Below are experts of layer 4 (counted from 0) of a mixture-of-experts language model. Rows are named router (the router's row for the expert), gate (a neuron's input weights, with its number), up (a neuron's input weights, with its number), down (a neuron's output weights, with its number) and show model dimensions 0-191. Each number is 128 + 32 x the weight over its row's rms, rounded and kept within 0 to 255.
Before each expert's rows: a language model's description of what the expert responds to; "gets" lists some tokens that make up at least twice as much of what it gets as of all text. This comes from a sample of Wikipedia text that the model never trained on. Tokens count by the router's weight.

# expert 15
What it handles: And, ampersands, commas and possessive 's right after a proper name, often inside titles or paired names, such as Sheep and Goats, Kant and the.
gets: " and", " ", "'s", ", ", ",", " &"
router [143 169 142 109 172 176  89 176 124 169 127 128 141  84  96  96 113 138 108  97 148 141 110 132  84 165 172 117 170  67 112 137 156 141 130 211  77 123 160 112 150 119 174 118 128 173 147  83 146 147 108  83 199  88  97 167 137 137 162 105 112  65 173 149 166  94 116  75  91 134 148 151 143  95 145 137 146 118 156 135 121 118 101 119 113 151 108 111 148 117 155 102 205  93  94 170 162  91 159  69 128 176 146 168 188 126 165 152 144 142 148  89 117 122  96 144 178 110 146 109 158 143 161 126 126 126 160 116  74 126 133 123 106 141 176 103 169 145 100 120 170 151 211  96 169 117 167 116 109 105 158 163 147 121 155 134 185 102 143 100  56 126 142 144  87 175 199 185 164 123  74  97 145 122 164 111 143  90 126 141 120 139  94 142 115 101 176  96 112  55  87 171]
gate0 [123 122  58 121 145  82 107 110 177 119  72 164 171 139 129 124  63 128 109 165 107 147  64 149  95 121 170 175 174 157 123 181 120 137 108 143 112 185 130  79 117 126 108 120 100 149 121 115 119  20 110 144  93 188 138 162 111 191 124 164 112 119 123 107 157 134 193 139 137 113 117  83 138 148  65 131  86  71  83 129 142 114 174 132 170 116 138  89 138 109 135 135 207 140 110  85  86 126  67 113 168 141 168 131 162 129 130 143 155 161 133 165 121 164 124 146 178 104 122 122 123 192  54 150 135 134 117  95 108 149 139 127 123 129 153 114 127 204 116  89 129 129 175  95 173 127 104 167 139 109 130 152 101 153 160 114 156  63  86 171  83 143 172 179 154 143 126 149 152 190 116 130 139 170 181  99 125 141  67 115 153 143  85  83 113 177 129 123 140 121 127 108]
up0 [ 90 145 110 138 170 173 124 161 165 156 139 171 139 127  72 146 130 124 110  76 118 138  60  87 167 217 124 135 128  58 119 150 191 143 162 103  59 168 164 118 108 147 108 172 125 189 126 128 147 159 110  85 152 139 168 127 130 138 164 192  61 104 162 122  62 137 125 108  87 142 161 160 101  64 140 128 123 141 102  92  90 123 104 150 123 151 103 140 146 127 128 117  52 145 185 106 137 161 120 101 220  88 170 134 159 165 136  92 116 123 138 124 173 106 143 152 120 148 149 169 148 134 133 138  77 140  89  53 118 136 133 125 125 110 130 139 150  87  70 157 166 119 180 123 193 143 127 118 116  64 160 156 153  92 108 128  67  83 129 153 175 149 113 136 123 164  92 107 122 125 120  80  84 146  82 105 136 101 155  89 140  80 138 156 101 151 133  82 141 110 157 120]
down0 [140 133 107 163 165 182  98 123  87 129 144  84 128 108 151 157 148 136 105 116 194 161 146 136  98  98 150 147 177  91 142 171 144 104 134 141  95 112 103 136  80  95 115  72 171 103 158 165  94 173 187  99  91  90 121 140 141  81 123 164 124 103  60 101  85 112 133   0  76 109  64 122  88 141 150 136 115 105 152 121 135 120 131  93 151 144 126 123 118 108  76  84 143 110 160 156 125  93 126 112 128 142 125 180 172 117 135  87 123 122 103 107 162 102 151 171 140 159  95 154 177 105 138  90 106 122 124 138 184  64 161 101  91 139  87 182 195 108 108 133 136 147  61  84 135 137 160  83 166 133 141 131 156 117 124 176 101 122 151  89 124 125  68 109 170 164 167 128 115 136 126  75 138  79  92 157 136 142 161 101 138 115 158 132  92 166 109 114 119  77 118 179]

# expert 7
What it handles: Linking words after a subject or verb, chiefly was, were, is, as, as a, served as, in narrative biography and media descriptions.
gets: " as", " was", " as a", " is", " were", " of the"
router [162 165  79  58 131  97 164 148 127 129 129 125 133 117 148 114 103 106  95  82 160 118  83 165  87 191 104 138 148  81 130 123 122 103 129 124 116 168 119 104 124 152 145 155 166 144 114  56 145 139 174 141 176 136 118 167 113 112 147  78  97 102 217  95  98 132 131  77 111 136 195 157 108  68 130  68 127 135 146 124  93 139 131 108  94  91 134 142 125 111 172  92 183 125 126  99 117  91 131  67 126 169 135  68 151 142 165 115 143 186 159  78  64  77 135 120 170 136 118 105 171 127 107 120 118 139 135 121 118  99  87 124 109 138 183 102 131  88  84 118 144 144 129 158 138 101 127 147 120  99  85 123 124 133 131 170 135 162 139  78 135 150 140 146  84 160 228 191 142 167  60 154  66 125 156  65 158 152  93 120 112 127  70 119 129 132 181  78 145  88  82 165]
gate8 [159 189  66  81 123 107 134  62 169 116  98 134 157 153 109 111 121 151 113  76 148 107 124 202 168 110 159 131  90 154 149 138 126 129 151 145 114 117  98 119  97 122 167  90 102 183 114  96 139 121  86 124 125 100 142 117 124 118 124  99  98 149 136 147 137  73 143 131 126 138 155 125 135 100 103  90 141 132 199  67  98 140 102  51 115  55 159 181  57 148  93 114 157 130 117 176 164 125 105 104  68 137 117 127 114 119 141 150 148 125 186 100 126 102 110 102 150 106 112 168 116 192 115  99 119  72  34 135 131 169 146  94 136 149 208 162 141 158 157 121  98 151 142  86 182  94 107 135 166 104 156 129 112 126 106 103 148 114  95 142 167 163 148  81  94 156 138 135 126 104 111 154 156 107 184  57 180 181 125  90 138  99 145 141 182 177 158 108  69 123 101 176]
up8 [166 109 161 149 130 113 123 172 150  98 149 154 100 108 153 110 155 135 100 156 131 134 101 102 107 102 159 104  49  79 135 128  83 122 107 229 155 131 157 157 203 131 138 120  54 112  99 114  94 183  98 120 139 114 128 120 124 151 146 126 137  96 131  86 118 130  82 133 155 141 143 179 148  48 146 187 144 143 115 134 153 157 135 129 116 139 106 103 156 154 126 179 130  78 146 167  74 126 134 138 129 126 195  87 174 142 119 136 185  78 153  54 137 138 176 169 103 110  90  87  89 160 107 138 191 122 142 126 107 163 158 123  78 167 133 107 173 196 146 127 116 141 169 109 121 156 111  82 120  60 111 144 110 115 154 136 167 118 112 161  94 132  86 115 111 128 174 158  51 128  99 162 136 135 165 190 139 129 152 165 161 203  88  94  89  92 159 152 136 115 118 166]
down8 [141 142 158 153 128 136 120 137 156 122 110  85 100 106 169 146 165  94 144 121 117 101 141 112 144 136 101  87 140 136 137 144 124 144 157 170 104 169 164 121 189  92  89 141  72 155  96  95 145 111  99 142 146 188 174 129 148 118 108  97 142 159 122 116  96  44  60 177 107 189 129 157 188   0 147 139 153  72  51 193 183 133 122 119  66 164  72 153 146 138 132 115 137 135  98 132 115 120 160  92 109 102  98 148 140 124 123 195 131 166 173 115 117 117 154 138 144 117 120 162  67 125 106 125 125 108 146  94 117 119 146  99 156 159 159 118 132 139 139 118 109  73 156 162  74 115 158 188  88 123 169 153 104 121 133 109 102 120 136  94  73 135 166 109 160 138 159 164 106 134  79 130 113 119 117 121 136 173  98 125 155 134 187 130  83 141 151 142  91 110  93 102]

# expert 13
What it handles: Word right after a verb, often a verb ending fused with the, his or a, or from, as in learning the, suffering from.
gets: " the", " from", " a", " of", "ing", " of the"
router [143 146 106 118 111 136 166 117 107 150 113 146 120 116 112 110 112 157 139  78 168  56 120 122 140 169 114 162 135 146 120 125 146 164 140 154 119 110 145 168 147 153 233 139 116 148 129  59 160 197 139 114 130  94  86 154 125 134 160  92  84 119 123  68 144 107  86  73 118 162 166 100 187 128 125 110 137 157  99 133 105 173  73  76  63 133 152 125 111 119 136  92 187 169 109 111 124 115 137  82 134 138 144 127 195 124 155  81 126 123 148  97 126 118 121 125 113 113 127 155 174 101 109 104 127 170  96  77  75 133 106 117 106 171 199 142 172 128 113 109  99 176 172  99 109 103 103 161 156  87 116 115 111 139 140 108 160 116 151  32 104 131  92 193  86 153 183 147 186 132  69 108  74 126 164 100  98 126 147 132 101 141 118 126 146 138 223  68 162  91 107 108]
gate1 [121 139 111 101 116 112 167 116 138 101 134 175 124 122 129  67 122 149 226 111 124  92 151 132 130  55 107 100 179 122 120 117  90 131 121 125 116 128 123 131 104 160 190  65 136  59 158 173 164 126 153 113 139 103 112 129 147 138 146 128  87 108 128 112 155 154  74 107 165 152 172 119 210 160 132 166  99 138 110 120  83 160 147  98 110 132 138 189 197 104 206 194 128 139 133 196  97 144 155 137  99 129 134 111 130 142 119 111  87 130  82 135 108  68 113  92  83 136  97 135 128 141 153 158 188 162  91 104 125 168 105 107 178 150 175 132 109 155 165  42 101 207 137 120 114 130 141 160 172  89 128 123 158 143 122 127 152 112 133 160 130 132  80 128  88  87 154  95 138 128 120 134 118 125 140 134 126 145 150 121  93 108 198 102  67 103 165 120 179  87 198  68]
up1 [169 111 133 119 165 192 118 180 133 130 128 132 165 133 133  64 136  95  99 140 128  91  73 139 176 119  79  76  97 137 158 109 168 142 117 162 101 162  47  98 127 126  84 103 166 141  72 143 145 179 109  95 124 125 112 168 167 178 114 149 153  74 165 172 141  78 133 108  96 158  75  42 116 167 109 138 133 130 156 173 134  99 147 139 150 141 130 158  93 112  71  69  88 118  97  99 122 109  81 104  86 150 100 128 136 155  55 169 173 146 173 116 115 126 163  93 189 124 113  95 159 165 123 104 151  90 119 129 105 155 125 162 104 139 100 125 112 118  94 178 137  95  99 100 149 175 121 128  86 120 139 149 116 103 231 173 203 143 108 107 106 102 153 150 188 144 128 149 141 133  77 102 171 144 140 108 140 134 132  61 140 162 153 125 135 139 119  98  84 176 133 135]
down1 [121 112 157 135 142 125 151 115 155 123 102 148 152 121  99  87 158 122 201 108 106 115 115 103 146 148 111 158 142 136 188 146 145  74 133 120 104 129  83 164 167 117  62 106 130 139 106 150 124 161 153 148 121 140 110 180 119 138 110 151 130 114 124 126 117 132  96   0 136 156 134 142 152 255 158 137 130 130 124 139  71 139 149 117  86  95 123 150 139 122 131 118 137 137 114 151 123 114 138 119 121 104 116 101 147 155 135 125 148 129 111  84 124 116 116  96 140 149 151 121 135 153 150 114 135 134 138 157 109 107 131 105 127 135 109  90 164 128 122 153 141 152 131 143 157  75 141 142 137 139 136  87 132 192 104  98 112 159 110 124 171 140  81 175 149 111  84 135 107 153 146 115 129 162 119 133 122 144 150 138 197 155 143 148 154 150 102 132 106 131 131  86]

# expert 29
What it handles: Main verbs and auxiliaries like is, has, had, have been, can be, provides, allows, often after which, that or and in descriptions.
gets: " is", " was", " has", " had", " are", " have"
router [175 163 148 137 145 119 174 147 123 157 127 165  94  65 114  65 127 159 133 176 135 100 113 112 127 163 136 145 188 102 206 150 189 156 119 134 112 168 186 130 105 155 188 152 174 119 111  83 148 146 144 108 144 124 107 174 164 133 143 144  99 129 129 124 158 140 166  75 116 137 164 145 131 101 105 115  99 115 124 130 111  92 123  80 114 161 110 190 193 131 149 147 149 126 115 139 145 137 200  57 169 134 140 103 169  67 136 126  86 121 141 162 120 129 160 170 154  95 113 167 160 102 163 100 116 139 181 113  83 122  65 126 111 129 184 132 149 104  79 103  76 151 171 123 125 122 141 143 135  98 116 132  67 160 152 172 174 112 162  95  86 131 157  93  98 188 172 211 157 134  61 119 109 144 128 121 159 112 125 125 100  98 106 165 114  85 195  76 109  81  95  82]
gate1 [118 123  68 172 134 120 157 183 157  98 125  88 125 122 145  30  71 169 187 170 127  93  92 115 124  71  89 111 138 152 101 151 131 114  76  97 136  88 141 104 119 146 180  54 109 105 131 157 182 183 163 132 172 122 138 107  92 162 153 144 111  91 140 146 145 109 163 109 162 149 193 134 193 159 107 161  89 182 113 137  70 175 141 133 101 118 124 156 150 124 183 145 150 162 172 185  76  63 113 147 123 113 112 104 145 116 128 111 136  97 124 132 149 148 146 172 121 114  80 133  84 134 151 179 151 153  74 107 138 200 124 168 157 170 141 153  85 132 132  98 103 137 118 147  91 133 111 136 214  64 126 136 116 168 124 132 131  82 103 101 125 132 132 169 126  86 148 112 147 101  92 143 141  93 153  98 129 127 114 151 114 104 200 125  52 113 136 111 175 123 144  99]
up1 [187 112 140  78 163 169  92 114 108  89 153 137 141 121 158 120 161  78 123 146  87  54 143 170 137 124 113 153 169 156 117  92 124 151 164 125 124 164  63 182  69 148 127 114 138  91 135 141 140 124  89 114 109 104 129 156 141  93  81  72 124  89  93 144 148 114 104 125 101 161  87  50  93 165 116 121 178 161 154 181 124 101 122 118 105 162 101 130  89  94  97  95 129 158  91  93 112 148 123 144  84 176 113 162 146 102  89 140 131 183 172 122  59  72 163  81 180 126 125 119 140 204 171 107 161 123  78 120 107 127  93 137 156  93 127 133 145 171 102 148 100 148  96 103 116 103  85 133 133 158 167 113 201 155 151  91 147 176 101  64 129 132 147 120 173 137 115 113 168 122 131  82 138 154 105 100 120 184 137  77 135 150 184 171  84 110 162 123  76 175 179 142]
down1 [161 181 139 132 125 180 160 114 115 100 135 125 104 135  99  93 166 147 184 137 169 124 132 112 137 122  91 125 148 108 189  92  91 139 134 113 101 107  87 183 213 106  85  92 137 145  49 123  81 111  99 205 137  88 141 152 146 112  92 117 154  66 140 108 115 111  96  31 162  81 125 136 172 255 114 162  92 142 152 164  90 126 133 150 131 129 123  93 119  77  80 165 154  81 126 161  87 119 148 123 146  72 140 136 151 151 123  98  99 102 137 106 150 130 163 178 127 122 121  92 132 130 162 131 104 143 115 127 146 120  96  76 149 135 123  94 162 135 134 113 156 142 129 177 127  68 126 161 146 127 124 103  95 123 130 107 131 172 125 122 150 113 118 161 157  74 113 117 108 138 152 154  56 150 127 158 132  75 207 123 145 118 127 182 168 146 122 154 124  79 122 131]